From a checkpoint of a small mixture-of-experts model trained on Wikipedia: a shared expert of 192 neurons.
Below are experts of layer 8 (counted from 0) of a mixture-of-experts language model. Rows are named router (the router's row for the expert), up (a neuron's input weights, with its number) and show model dimensions 0-255. Each number is 128 + 32 x the weight over its row's rms, rounded and kept within 0 to 255.
Before each expert's rows: a language model's description of what the expert responds to. This comes from a sample of Wikipedia text that the model never trained on.

# expert 10
What it handles: Word pieces inside Slavic, Indian, Japanese and Spanish personal names, such as Taras-ov, Otsuk-a, Velá-z-quez, and openers like Raj, Mah.
router [126 143 167 139 109 102 136 135 168  97 107 147 129  97 155 131 130  54  95  69 160 152 111  75  84 131  53 145 149 156 102 132 100 232  93 105 105 111 148 142 144 144 148 146 110  86 112  88 136 127 143 135 169 134  87 114 105 142 128 130 120 144 122 206  57  76 123 159 155 195 105 179  92 153 160 103 113 134 103 153 137 163 100  95 169 158 106 105 153 128 108 104 102 152  82 102 155 155 107 147 152  87 156 132 135 125 139 117 144 168 119 150  96 129 156 121 145 151  81 153  82 151 190  93  98 169 167  63 130 141 146  89 142  79 121 137 138 141 125 159 144 113 155 119 142 127 132 151 137 162  79 129 171 143 105 131  96 196 118 109  91 123 188 198 128 129 101  91 134 137 121 124 194 134 133  96  89 101 138 134 139  45 146 156 161 205  96 156  89 156 160 104 121 130 113 126 143  98  86  95 135  91 118 121 186 156  96 137 107 115 100 109 109 109 152 138 142 129  84 106 163  45 107 177 113 149 105  79 167 154 147 159 131 168 172 170  96 182 145  50 136 166 218 138 165 127 113 188 149 107 142 187 104 158 146 168]
up0 [124 136 174 116 166 172 160  97 118 140 168  93 153 116 139 114 125 136 152 107 147 117 155 138 111 105 109 112  82 144 126 157 159 127 155  79  92  80 108  73  93  89 126 113 102 109  80 100 124 155  95  86 120 119 164 167 138 165 118 200 110 103 120 133  72 134 128 129 135  64 140 150 158 154 102 107 127 149 125 175 130 134 111 145 100  87 173 168 149 144 147 174 127 113 121 149  58 104  84 165 118 104 180 146 116 131 142 171 123 127 145 181 137  92 179  92 131 148 127 112 119 110 106 111 130  86  84  98 150  80 118 127 175 124 105 106  97  64 147  90 110  90  87 202 140  80 155  97 101 217 136 130 162 176 128 190 111 149 142  33 132  77 125 147 158 159 134 128  98 132 130 132 147  81 172 126  79  93 137 102 163 118 120 109 131 114 146 151 188 132  84  45 101 165 143 180 133  73  82 146 128 140 149  81  77 154 237 169 122 112 178 177  52 126  99  93  88  98 129 128 128 101 132 119 115 133 126 172 229 168 131 130 127 167 150 127 119 155 167 119 108 118  92 119 106  83 117 138 147 104 141 162  92 111 172 129]

# expert 35
What it handles: Capitalized first pieces of proper names and rare words after of, the or a pipe, such as Ab in Abington, Des in Desna, Saf.
router [162 162  84 154  81  83 188 172 151 147 118 127 108 146 170 172  87 173 111  99 149 137  31 158 147 133 204 103 108 126  96 149 111 160 156 191 107 145 132 139 116 140 109 139  90  97  98  79 120 124 167  99 104 126 154 123  93 129  92 150 106 215 138  91  36  95 130 131 155 121 127 172  95  70 140 126 121 153 125 169 150 166  95 126 169 135  96 140 184  67 151 119 106 184 118  95 155 142 135 139 183 139 146  90 135  99 124 142 149 115  92 108 175 112 136 167 143 156 205 135 112 165 132  83  89 139 183  86 165 138 163  95  86 124 156 155 176 123 117 153 113 120 126 186 163 160 112 168 113 227 116 169 126 122 109 175 108  88 115 136  93 146  97 135 139 154 113 117  82  95  90 149 135 135 147 108  97 107 108 126 135 126 112 128 138 108  66 145 129 160 148  74 148  95 129 109  88 128  95 101 170 144  85 112 193 143  64 112  89 153  88 107 148 112  84 104 152 122  91 136 137 163 115 168  98 157 105 134 152 149 150 164 104 160 146 132 111 136 147  75 114 182 156 151 146 143 103 146 121 179 108 148 104 175 225 168]
up0 [146 116 124 108 125  96  52 132 122 150 184 109 123 141 123 104 127 133 166 194  39 151 179 127 141 105  85 111 151 178 159 102 165 114  88 124 163 144  99 127 131 109 129 136 154 119 103 101 162 105 128 130 126 147 100 135 135  47 108 117 153  94 147 122 157 156 110 145 102 131 128 119 135 131  82 125 131 168 185 103 168  89 117 117 146 125 110 127  74 133  82 160 147 126 157 161 123  61 124  76 162 161 107 143 154 130 154 120 123  97 137 107 131 140 102 137 133 151  90 157 100 151  95 191 168 171 102 127 135  82 105 110 119 148 113 116 106 107 136 110 139 174 108 128 156 112 175 117 102 109 163 145  98 109 110 121 123 127 171 181 204 117  84 124 128 120 148 130 148 176 142 111 129 140  98 143 156 126 137 103  85 109  92 137  86 110 120  72 145  90  97  84  75 175 186  54 147 161 145 160 116 117  64 170 129  86  63 121 138  94 159 143 105 152 118 131  51 145 193 139  86 133 106 104 120 101  89 112 136 180 130 129 100 125 170 179 246  79 179 136 137  83  88 221 158 125 168  41 144 110 120 180 113 119  91 193]

# expert 23
What it handles: Middle or final pieces of personal names and Latin genus names, such as ude in Claude, aris in Cantharis, ne in Eugène.
router [ 91 103 103 154 110  86 126 144 139 107 120 135 213 132 122 153  73 142 115  55 140  84 128  96 108 143 120  92 162 170  84 148  75 196 107 136 103  95 178 148 140 137 200 163 122  68  90  76 143 119 139 155 120 158 111 130 111 129 114 121 180 140 106 135 112 169 101 131 125 146 111 157 169 112 149 111 117 203 104 138 137 151  95  88 165 169  77 138 157  74 107 146  84  93 122 105 177  85 147  77 104 131 141 125 195 135 126  99  78 108  77 102 113 120 142 174 165 195 115 149 100 152 184 132  76 172 156 103 192 138 133 141 146 104 141 138  98 122 161 143 180 132 133 139  90 156 105 150  82 210 148  76 121  94  94 174  99  99 157 124 124 145 178 197 137 159 100 126 117  98 137 109 145 131 160 106 145 182 127 152 111 127  74 161 176 156  92 153 121 144 160  96 122 130 147 101 152 111 151 143 135  99 133 111 174 147  98 172 137 132 121 101 128 141 162 121 147 126  83 152 165  43 124 185  97 167 123  82 126 103 129 135 188 148 156  97  42  68  84  99 152 165 145 176 136 146 115 192 149 112  87 155 147 155 136 153]
up0 [141  98 129  84 152  82  96 135 120  94 146  79 107  56 119 162 115 118 107 143 119  80  91 151 147 105 170 135  93  81 125 110 143 137 113  95 136 134 132 112  68 154 101 138 126 144 156 147 186 185 123 134 121 135 153 168 110 119 155 107 141  59 144  97 124  95 187 115 112 121 146 120 131 128 146 136 114  73 151 103 143  73 159  63  81 109 179  85 137 125 127 131 155 123 155 138 135 128  78 122 113 131 130 118 133  94 129  94 164 131 132 169  70 156 144 108 109 102 174 108  87 151  85 128 125 129 162  85  93 110 113 120 138  59 145  99 115  92 142  42  94 154 138 149 180 140 117  90 196 136 108 167 148 145 119  99 140 116 143 164  91 141 140 122  76  83 111 120 117 102 175 122 157 150 102  95 198 161 155  87 126 106 147  80 152 125 111  56  49 122  53 139 101 161  69  87 148 128  97 134 104 115  95 122 130 100 129 108 123 105 163 156 129  94 114 111  55  36 204 185 172  88 146  67 120 108 105  83  98 106  78 124 119  81 111 198 141 172 121  98 121  75 111 136 129 128 142 117  98  86 145  50 119  89  87 158]